{"router_score": "softmax", "balance_loss": 0.00363, "init_std_router": 0.0065, "lr_router": 0.00133, "norm": "rmsnorm", "batch_tokens": [65536, 131072, 262144], "doc_mask": false}
Below are experts of layer 5 (counted from 0) of a mixture-of-experts language model. Rows are named gate (a neuron's input weights, with its number), up (a neuron's input weights, with its number), down (a neuron's output weights, with its number) and show model dimensions 320-383. Each number is 128 + 24 x the weight over its row's rms, rounded and kept within 0 to 255. Numbers have three digits each.
Before each expert's rows: "gets" lists some tokens that make up at least twice as much of what it gets as of all text; "comes after" lists some tokens at least twice as common just before its tokens as in all text. This comes from a sample of Wikipedia text that the model never trained on. Tokens count by the router's weight.

# expert 16
gets: "\n", ")", "---|---|---|---|", " Total", " •", "″"
comes after: "-", "\n", "|", ":", " •", "=="
gate0:108107134076118131069125084163098148133129095153135072134147057148117146098119149129128177163167132156131133114123117124158117081150130147092122109099138166096109133109156115143106151104121110
up0:076134099109150141123099153095111157109142150144193096167137163127137062107106117124082193163098140154073102117152146147152133124126109165145139125115124148103127158122135115148107140147095154
down0:112141123117141147121182104107097126122153098148100167133149126152142131114117137137096155116155130131145111097105119159136140150151117071143139120159125117086115106125112110139107143063165117
gate1:106137144133124158150155164153109118140154183162133132118158124089084120149116087138096170145161169164131123100122129147129153129118142098161114113121111134131127145158153107109131128142131067
up1:184114084158099129139090147126117124105157151157131144117115151141126108158078147105138119127125125131155116155142139109154125114129136135171126117153201152110121127091163153138136158092120116
down1:138186143150132118144115143097119134161160163134125124168131167140134120142132132104154124146187156156106127144168120100109138159084111119119155111121115133124134129128122124112136136128111137
gate2:134101087137141103112149139105149128115114142087145175090092138159115109110157117144151130141133121180099117104135116109167111131162156087116133136144120159111142097152099161146139135135153105
up2:107185097132147111109112100129152106127149118107178126174114134105123092125151131145150154092090095128098117115127110148097134118150148138102129141122084142149137111106117082088130168108135138
down2:136095115151120132125124134145143112133126123171108127083147152118099104148116153108140142108123143103105110132140121140126112106108163126120099120078116160107109123108108094115131151165100145
gate3:140094114138119132144143122075149122120129094131134126126092114142122133170128116141097125155126145164161111118094137117102145156196158151126137111165128179124106172121152172098169158142159119
up3:118132112145115153178131161124118132155138149124109062106138111181100176124184075162130133133079136089121197105145124128151178115117126096162125094120108108116123113086139185119107187125141113
down3:170101108108074115102165190163105131143177112131118108124132109121126138120104107108101137174109152109158124143111133155127115122090122118078146124158137113150096136111123111100121123101082102

# expert 10
gets: " ", "\n", "°", "N", "′", " /"
comes after: " |", "|", ";", ":", ")", " /"
gate0:094125157158110126095132101195129134073115121115134108098101153150142072102123113140140101096151126149120164099126162122120121055111122109116137078132148145096148147120117123129149128126142144
up0:133150102149137086153094083141164112123140138134155075162149135076105133125155120105142157182155118141104176173154138128088106142122161120138146096152122181145145140101157122109075128104115141
down0:086091133085191121170109141156140143161126105173097160142159131144146125131144176109184112130150114115143126120093126133119141122121144101129094137112133108162101123136139153110147149144161116
gate1:150137119099112137122153136161088123106071146135146147132129118101128101102126153096135149139145094130180119157150138069148114117159140125098103110161112131122132092106140138128126183153162111
up1:074167138163097153164162129093159130138183105174082142150110099121111112105124173143142134087163106116122124139129127112142122130100126119133088140170144145142169130157155166086086171093090143
down1:105101137122145132145139128143100144125153160145130089122082116125127122137135155142130113158117130112123148147128074172109144176136109124101114143120177141129136125172106116144130134119166166
gate2:167143153123135194102165146091130112160073145117142154133134107153111146150139099117107158111181091141111093115146133111119158121147139145077144130155117101140112169172144134123098168160113070
up2:148170127064157185127119114097143103111117124128085131131100130133094096086161141088093130103150106110131166178149111106099119143135118181135082120164133102152157126155122145150132147132134111
down2:123111108154125112118139129143159151117105120143147161175111112160167178121118100154096106103126203165142101102127112125170141124104122108112143099117157114091142116118137149149134114131126127
gate3:147097127121140148117118124155126137094141139117062098105141104073130109095086103108099163158110184100084107148130132110070133120143134123142110141103128195131125172126091116069131135147148163
up3:124129126129124113146069125147111130092125119116152094149068116142093100136100161100163133127136116118094116161074114105120115138143085109094090135139148174128133071109135123201175145156079102
down3:115177140145139088076122180158126144107127095099102143094148129137149114120153158127157126112115116137135158105118157123118127185160118142108120199138123095154143158158142139119139106096119111

# expert 19
gets: ".", " |", "-", "\n", ":", "|"
comes after: "\n", ".", " =", ")", " Born", ".\""
gate6:142138134158128103117161155129155080090151127114133132139136088148149112132146098138107082111113139140140078135139077134136103153143153137156105134124167137147091134116112157089137106126109147
up6:149131133126115139155156151149129110124154150138099155124127116112122179177122117154101131147151127086137112110125133120120096090138173115174097157178105127107107165155104129092147136134149115
down6:118158077148112148112135082093130103097183125130145082131142113155113125162154113123151099136160119145144145148117137120150108143119102137119144158142105157133054141114129113129080116144117132
gate7:126074190121098170124118130104145132117124147098167133139109107122131141113169132134121140110152137115144155123171105104096145142104137122111132178147115153113096148072129117126164133134130099
up7:146148150132094160131116073157096122145149136090106115162137093148116130161110113107166117134132091142130102098115155110087127116127166093113098128123137116124139152119106159170158149148134134
down7:155108158135167165149129114176115138104133137118137104142139119084107136119150137126157176134099102125143141124100132114171119142105137135113106159154117108115080118118129148134155139134095149
gate8:110117143104137115113170143133089101164095108136112120165120114135125134121126103117104155111144159121151140130126153115145109128107162109121134158154082139111175122140154103139092146120124151
up8:154134136166108136137131121132088106104188115152098124148056133110131076138127153135087171146121120129145110124120146091149140161102129128104119134122114165119105164159115139142091124120125107
down8:117130121110157123075093140153132080142089112157136093137100134133160097096092107126191093134079058069119112159136127140143134140110122124120076144137148118063146141118149081088148122180109120
gate9:162130153165124137156115087102140124173141127108141149143132167139099187131131165125129150093132167100152116165110150135131120103131141128139127085089144110124122080138121141134156130091169116
up9:082114074118124108137190128109144123131153142160105160116204147095109115091105117153131115153100159140115089135126104123104095127173149111141136211128114079120158136175112125075127112138110122
down9:105138082152171053143103089102130086128117117130106095124162088181114103120100191119135093134169117124138148128097124100172145123114132102141156116115165110137134138170125154114132135158131137

# expert 7
gets: "9", "1", "0", "2", "8", "7"
comes after: "1", "9", "0", "2", " in", "8"
gate6:121129138114176106105117159135118104159092103149131132134123071088128131155132146123126114139130124097131095122155147136154149128136109147151138136140146098135112126180107119120138103132111129
up6:143143134100141132138174124139143156124106094101122094144140111138161141141186102159148122075077086121092159167174122091130124129117150150155116129108110106138133142187116175131167088164090096
down6:153129136123133078188156145179095117136085142184125110153174117108116116165122104157131106126121173096139111112169130148134134141146114127124114116133107132112130136124135102125130122099133128
gate7:135136130108134170143090124133145075123147091132125111115143143097116098069133099125130117102087111164150124129117143129129078163146135115106125155112084139110121143127138177110145096105153138
up7:108113120101100100138125116172159124082115125162127122111065118123142145082143129144143097140076146191150110111159115161120142127096160097129134143117155116162156140114120159135147146121118164
down7:117167120131151170107132135122124197196093124114139150114151135075163122102129126110139147130166097130132133127103110123136161116159092130146151124125116105140141175186101121116150095132108086
gate8:117086142100102106138104100129183120141135135160108112131136150109174108141175112121128104141142112133170121106128110126094117112143135121117107114140117164093127102111117117136189115146134129
up8:129172130110159122129107109148154123075136088156150116145157107092153136164124126140144123129110137129118130099096137118090129167140071121135095163163153117115146135139151117124171175124190072
down8:143126118137146084134104126149121140105138148141110100129181105127100111136138079154161131144161153143125093126125123144155114106108081136088147155112109147135090139091094135122170093139113116
gate9:094127119115119137145151104145086148113097155166123115136134148098140170134140138147128117076153114137174156184131129138139174133118144146153139163112156112141120135106147155124121150126138120
up9:162121100127147130163129127101142119180144078111137162142069088125152110116158145101123116149109137149178054173131167107136170110140092105074117155124133126143125147103099146103090105141158161
down9:157115122151153157151137150098076153135152141158137131144126129105160129143094127127113156130150168161109149130145135128118091089110136099148134133107124127139157109147054141097138146102121110

# expert 1
gets: "\n", " A", " S", " W", " B", " P"
comes after: "\n", " (", "==", " \"", "-", "==="
gate0:133113101130117107132116147204122116093143138160118119120137116143143143143110143085145098142145164131134145135129142107130155137090175138179157119120122142126113170127105166143167106127114108
up0:114134152133114134139130160142151136102127124124140091137180122111089173138135115125081125099131093130116136148128166140113060117135107117168151122115151149122081171151136132145157175172127125
down0:076135130151119134094120145116125100156132170126109179134148149131126123101120144145148140142117102156096129112137122130120092136173139141129112140122127132111131133131089119115163139118102156
gate1:150114115110138124126147113126161092103116138111147170132136134140142086155088146109137118116158075131125139114112156155141104176162075053097128151124160126160121129098094115131113103132104116
up1:149143117113135113127114122118136087077138141130114163157115131124121140112121146118113121131168091154102144147137147124135154135130098121116099118112153115089118132122105157107092133120116132
down1:145118119134090171149092147104111140143132124114126153096111175144139150111149135131114107122110134135152161104116113103149160147133134124141120073102130129126169115111131169093083158182089109
gate2:170096144131146130097142129140127162175135089154117084131125072129129107102143136087149164103132103133075131083102193127084082146127146120129115137163131137102145161140121134134155165133062130
up2:173127212113069172113147148135147126124142122085129135116104103143105095145109139165131140147158180080112146141153120117153124121148158110132112120129122113105108129146092096126139115099139113
down2:137142135130147164089080137113111158119148091143125144135145099132156102128118177141140116170095121157111156123150102104138104188100138143119139151119131125098081100138100079102126135101123117
gate3:149116139137117143175130081171129158125139132108134095151104131137134110111100126121135141131123128140120108170122114128150137142075137141147117121140110079117151111124136148134112125101067089
up3:126129146124133107149126155155162157131108144096145104145109089108145111121118137149115115145134168132143151150062160130118117105149083159146130113136107136126126152140121128116133094135116140
down3:126086140157114119197102121152134084140098166125157128164109062147147121126133140133106118109126133119143126118103165143148124078080097110124107136164153060130121152116168134113101114141146130

# expert 3
gets: " the", " The", " his", "The", " her", " their"
comes after: " of", "'", " in", " to", ".", " on"
gate0:095106090142112129111152143103128119144128154091125185141112114126131158083179127160150176141130153131134074152088143118113142148126143123155122138110105113100142111142099179098129132085140100
up0:111090099130076121111122157098116130181081108121148132149126104154169130132118143142160165131162145128149127143112139096148116162140128125151142175135142103133144131113085095165145143126133136
down0:141152134142140145124110130123136108130074137097122153156164153121126156182140102131085134142145115151115137165124107172107125105088106110131143114107109140143121175157070109124127121142147122
gate1:102159148138104121123126137143151186115137115122149118138105120116158156118104172169119129126107132118130101137152133106103103103099145114141166079141111161091124130171144162105154147137096090
up1:148112125089165146107129092122112146075063148133125136152160133122105142134119146143143128119138140148099105091120117146134134120142138117129150136134120134135136165135092119105079172128156088
down1:113139116144113134127131131129126108093114105114146111125116131080111123101109150127133096113151126115135085159133155108108143141177100158116152098102157092097133173147168128089125117149109131
gate2:149114108126133129110109104154115064180154151167087112139139123143153156161107138140116124139136098164093135144111142116149135117167139111158100128151163185133123149101129104145132140141110110
up2:152119148122099105099108121110165106156142104097100079125153157138133135132128177142148140143096100097118095139146109133126135160099168196129110141108153093124145083156146136140129165108132150
down2:154094108112095119120113113188103117135151127146121146133109127124131146152131134152136106135124130115114124140089124164109100147131113162140134105159099135096119147111160152111136137150127110
gate3:135092163137129157094067083122172130161108087109147129112077164068154124149135141113135115128105140138104145128169160114106129117108104166156110107120185119169099129135088099156122108136128154
up3:103154091091123103115157098103121125139094152131144145161103164143141117132145121178142093158139125112130123126074133140147144102112104100133169150136164110110152085109148152139205136103155138
down3:167176130103138140113104130122170132144141119095116112095113145137096099080148094128101116104116145137147137099176144106170076159101104149089141135145132119143086093094109106111120116130106122

# expert 9
gets: ",", "'", "0", ")", "2", "),"
comes after: "2", "0", "s", "er", "es", " Women"
gate6:103109142143114109094130119102172150159122121136107133085124101147127080105089134157122161136120154161091122142118170118146098101083115103112147126122133105131159120117132116140135104153131113
up6:097143099110129132109067123146115116110134111130108144115141126123102162130139118146103141100144161140100107132094139114156141140157150125163138110112126155117109181121144130101108144157098086
down6:109121121097125137119104123154129111153198165140113148093101121129134138094141179148121128122133086129070132096102129083129120117101163116109117127080113143095108156111169076130120139133137167
gate7:138123108144097105115148132079148134132146107111120115138110145153128109134128104141149144099077095152130159153097150134120137130126114111109133124098116164135140172140095102115137115120122112
up7:120151112082092130121102107138080153158172109152098099130138163143141109142124151145132137096128099112158126087141125137128129161148117109124161120092113112155121136138137101150135075077125113
down7:110100189167148110126112104138094100108130121132110109116132095148135178149127133092160105122155211130120122113120124127133116108188092151151113134117161126130162094140134143146106101147114123
gate8:153132134145136132124118128141121155152118159094133104131128101162198118126130117123119110094076107149156106111112102126110120136156163140124124143125149143094134097096150167135110098118087113
up8:126121150138121126126114140063165167130170126148124133093129131151114125165120122086142137109117119159155112121101146138091107155115127125079136093113124095115135080122120166134166089122131139
down8:111165142115129127151145147124102108152111158136082122111147169119133160090117116156100142100162150138122127128138139089111132122123109140091114131142135133141132115109137095109160104150128138
gate9:131172134130147117089185103113085125142148135181129079091118131162118102085120138117101140117126146101149166150146112154120130133104120108104105156163118112097122146120145132099125076129121120
up9:152127106103150125140126120112145122128141152164125140124132113115104097124111111134089141160105148123138101116112125108100125141136116123141104165099149165098135125128133168146163147149121158
down9:203095156112145144119155131147137138062119124118110115150100120113143147106124168098124158148128110099125096138146125129124149135116115164133124153145111122177110140136127166140102081155123153

# expert 14
gets: " |", "|", "-", " ", ";", ":"
comes after: "\n", " |", "|", ")", "\"", "4"
gate0:169101099143122154135110150119102112123166108110102104139103080138135099096117130124130129127140118152149112152119139132131115146133124189119138152133116114149141120111054121140186175181165147
up0:076128162111146131128103106190135153147145144148141157118115085124114122146070132123158135161145136158093111117148105121103123154106161113130147131128115110118104103126167113091115128127093124
down0:120153143118125127119121133174127146111164153108138150163098145134129068133071153150168114131093111178075133121150127083121148107135136153094123150134102090103103126135123131107142117137139140
gate1:140134160087087124118152103144164109115109110152097145122091090140153121145104116153092161121104107144117162140114144167098102102111102101125154115155117108142099142164143145156131154136133129
up1:176135112163143138104166144108114099123181151155119155168120100132116139170108129117095129133118133148123102128135122109142163127112163105162079141126158095103162091118123138154155123127095138
down1:162106127140128091149160198123080147130134101110122081154130108092135124136127154132148126140132146119139112126123126144136095133101173156080097116109162101119129130160102157120128123134163167
gate2:145111125129105099118141109126106152151137117132118120163084136115135100166131145125127132153129119067091112143153171106167132087115126068136137120131135093132137142121108142101126122130144103
up2:145112107124103119148090114101154139129120107146133126117133149137116136139138132135139122087128142078095146118116123121143091132133111130127131106093165113133136156135143168167076104109119150
down2:126107124092127133107137145156126128170139133163142135109137152105142122108138146122144126151127130096078117167110156137111170164125064102109108119126133142102148143141113115173103144109118119
gate3:142150098145134180149108114111129142120139113165141129146127161107088130147123117157120132150101103133107136131103102136127131121108134117125143142138146124137173115136174136154155121134125165
up3:107122112176163125123104135111143123138170096116117117160133149108138121143137122120116079124127132107145137139157149143103131122139120129134083089170141104149107092142118143128113090112128139
down3:124146151155123171120107178090135127088120090099122104143119127131144126138164121126110119135122127107107166130105131123108129166103113085129111107111129132171092122190096161148064137153128164

# expert 17
gets: " |", ")", ";", " —", " New", " South"
comes after: " |", "0", ";", ")", "|", " —"
gate0:105170143161123115129153112167149085107123137106148122136105134103113155099161114131116107124131140141134119141104115112122124140136142146093092130113107126147139105101135164174128156153113139
up0:126151129140138104149134141095159085123169114144117115089137108125133118151112136148072116131086127105119126151088131130147110148181139118131109096102153142152172179155169134112132135106137135
down0:117128104094108117158097096106141143173132151120111117097130129156150113129128163120121147098092132115144141171099118150157133105106158098110093164120113105125058133137124131087163085120114139
gate1:119138102100143139096152100109131114185156087112153120171167147127120160117134111172161168067150144135125154133118088123147091098138158151068113155139120138147135127120141098127129146106087143
up1:135123158139129112151095140111148137107140154137141121136093117120147140149142146097143089112135149110133094151139100153162157152122145106118168127110141174116103126105123159171139143145139108
down1:120078124096144109164088169118112091119131130124112144145114091120144103130121152130157107126107148134189148134091127117153157101110119146124148102150181126132109108137139119108166130145174133
gate2:133128112105107140092127128157121141145157121118147125137158105136137174133146107147120143127129097151094103175132144125129093140097150157138105153166110133168117113138109139117119127114081127
up2:138134144114112145095117115123061135143104125153097137174165156157107117084117129139109138105137131099173122093132126141104164116154139217112118150122143088133125107140140133135145167166164130
down2:161102106104116110091098111110090141123146138145141125118130124092089122091111105106121119106133155082107185114199118157119150139087104163103189119115120133131110163112125108103102118135116126
gate3:144124194101088140123170091116124089114143168106149129139124122135139120121125128102147123129125101135124125169092145118099117157124119135154127136139120127160157104168123172098135116126087153
up3:134094118128154131104110121097107150101155191108140142146176129126112116125117141114142091121137138114133169073168095086100081152130147143164120106131105136104075117152102107138123175126111157
down3:107123120127137149131110142094125141158139138115152135139124083185170133108147139157125158138133121150152123144112111160150147124156088130131126133180138167148130118136153149108125122117121146

# expert 0
gets: "1", "2", "3", "0", "4", "5"
comes after: " ", "1", "2", "3", " (", "4"
gate6:137149105120153151170106126140107124168115110136142119097135141119086163158122196150092136129110128152121109141107119120118167137118155165109162124107124096132145116116144093164154131122136116
up6:160086163140092108144154117125153123129123080135113142164111149151109091133131138132182117123143128133099149156140095113162112134158096168126124114141124194092143140147144129139139161164110122
down6:138176185146148107103167141127125133116149167108157106132137135133109128114125128127135139128086121142095141128147127129064115181111132128099107174076120122159121099161113170133136151148111074
gate7:137133159168162112110119113138173126100129170123089130093143131126141148099082092155122142120147144143120124126148168096134092090100126117136129154111114097151100133114148097156157116167146130
up7:138141124115067137128133136105137091128096123193160127124138098138156154128121130101163126118136129134074182157133123110070112169128145166089093169123147102135188155120170127101142116102186156
down7:149135073150117145112121115127129117159137140154167171111123134076184111139124100112157083102146138111134145107134131134125144104167101139121140147122154069105089128119095138127116140133129151
gate8:151157145163115120091150137146143138116104122157108098140151102145109118145126139151129066114141108157170186145148113169101114103093127128088114147147124156135140140153099124124172087132158116
up8:145118119112128149141146129157104133151150156098157134089099105139108111132110150108122101157151102135174123091122103135089125116166135106120111117090141132126123131144142110123142104152201119
down8:160146154107139101146111132102142107152161137127167108131137146143128137135088097094136134128183126119095113118135123204147068105161188133134152159105132130098140111137119134132104116113105109
gate9:152140082108124106150097201102091138117122146117155128094130134131144139140121126043096106126136101127146145106164165186126092133112115119136107117140112109124114121146092110093146161150102116
up9:100113143125130133160146125110112077113097131094081130101096136125087139102127149127176129097103134121092150111133169172104098133141133163154130128127153112138132164129103125149117199157127162
down9:106158093144151133110110172133163158124100178084108120129119141147148127126138193166132082103143098114098106129109124107088106156113110150126139093113173119131129115126130135106125115115173118

# expert 18
gets: "0", "2", "1", "3", "5", "4"
comes after: " ", ".", "0", "1", "3", "5"
gate6:126105127082108116121114118113119169134076099151127157072174133079093108176084142155113140173113098151121106168117112114100123120130123160156166126100126105139123127138109173101128113094161102
up6:127100134161106133094178132127106129133141108092130162151096131131121082165163111193110091126120096153126128132157118133122128145098098135111123085131139122159135092128136086138174135141111125
down6:139098120154143134118127121135151083109110116118128131127138154162149113145113147118144136143172110140133134144113111113112117143196080120110129150092130142142146150164157155098150132151166130
gate7:147082138132077084136109136147170150147122131159133181116117138157095173194169124187116117123119140141108136126184100120117150150124088189129162123151113105133107107127139129129125117144084108
up7:141119149090172098100169132173126135096142146121138111075121116136115133163165130121168147121104108151144125124139134075161137142082102110121129127119095130142104134076132102154124087113058156
down7:136171151118121112135125144099096125114109103136126163128122152191119108126089127123139123155115115124163127154120136115158133126105134071098157160149128122154147114120146102142148128067129170
gate8:139118144153085122123068157151118060109125118136114131130142111150099131133132147174112174156126146130164145132136170127112116139112067141109147136115094114126123115109162125111079134121157117
up8:140124153150149159078108061087121111199110134148145161120134133129149063099100141102162141115124120128178123164085136145116132114073168143118152119080086105141127102110084156162090133150099112
down8:119132091079119152119123115105126150137132161127074108098151149148109111122164106108071124088113151089141129098097125107140118088121104125142121142136137108129144173155132080119137082140128120
gate9:154133146123130109072080125089091094147159097110129082150100104135130143118134105143094141087095165145123169143110125107168164170121126168123134135143131108131136115087100174117113120162099108
up9:129133146146091156067113149156135146148134160111135180182124149112105143145108120172134140146109119133140130080101124129123140158151109106090153126164092119121115146132125132112119177138151112
down9:103140106161122101113128100160159096159089131119114132128126128098115097157120166149124105159121131136131150103072132129146096171162142160123086108125108102080121150155166106140129152119148129

# expert 12
gets: " and", " to", " was", " as", " is", " that"
comes after: ",", " he", " to", " and", " He", " who"
gate6:131137133140102149140129110160176143170109117154133130092177122132113122122152186134131134116136138113130113146142158089119164155089114101152157149128104127129116107100113140130158153122140132
up6:078104065143147120162102151139140138081126095133149097133139118144161119136148085110116112145142071171112126105094131132144134074128134121128146128138075094117150131148104125125132100156121143
down6:139135156137170105122122113145128097125150170130141168140132127147104137134116133122141163127170106150119106107083121117134117134152120142125104120183139118088141162127105161152151184115103116
gate7:121137122119100120117117122103119160147138151144097088117140198150179121131131137143103142187116146125149103128143122115162133131127101145118130079119093085142133111132174125123132112141122117
up7:122124123138095097167104182133145154130137136145111158081134154131100141100119153109166117123103140187099121089161146099057128165138125167137133106118120165114134132140152120100142097144142152
down7:120141080135122131113144148112147068139111123104162115086147135158136115182120139132130091121134163157066155145150123130167177085116168129131109143158151107110115113127120130125130139121137073
gate8:150106156157111167121123143122148119132113091146120175103152127137114125159134115141141120154134119119105127124121106140154116118128132154148168124106128145124121162122111118144152102108097143
up8:138155141124119098156080188154149118181095114134125124158112140153144137132125118144138129118144106130162097117166098117137108111151128112130131109143173158094167108117135122119149086156127097
down8:124149156128151137104119090113123124119169147134143093157084078098135142172103115116083137162103139118106128126157183130145104111152177153079121113169099127145137138151090148140138130119133128
gate9:117137055118162119134118125146110135143088115119180158130091111131111153155117137149150128096154119135119147104162150151135122152163147176128140152135136130106153171152139109161069128113116081
up9:167118159144098104137086107124115106122133131147140096137169113151105155102170151097120174140120081180143162128109101157098102097130161122107147132169090103186113099133102110130126146136141158
down9:107110170096117107155140097114157158138138127162133143134091172113140106166126111114117095152118137172088155094106120160111110123126158160123124087137085139116134115118132126077124140118152145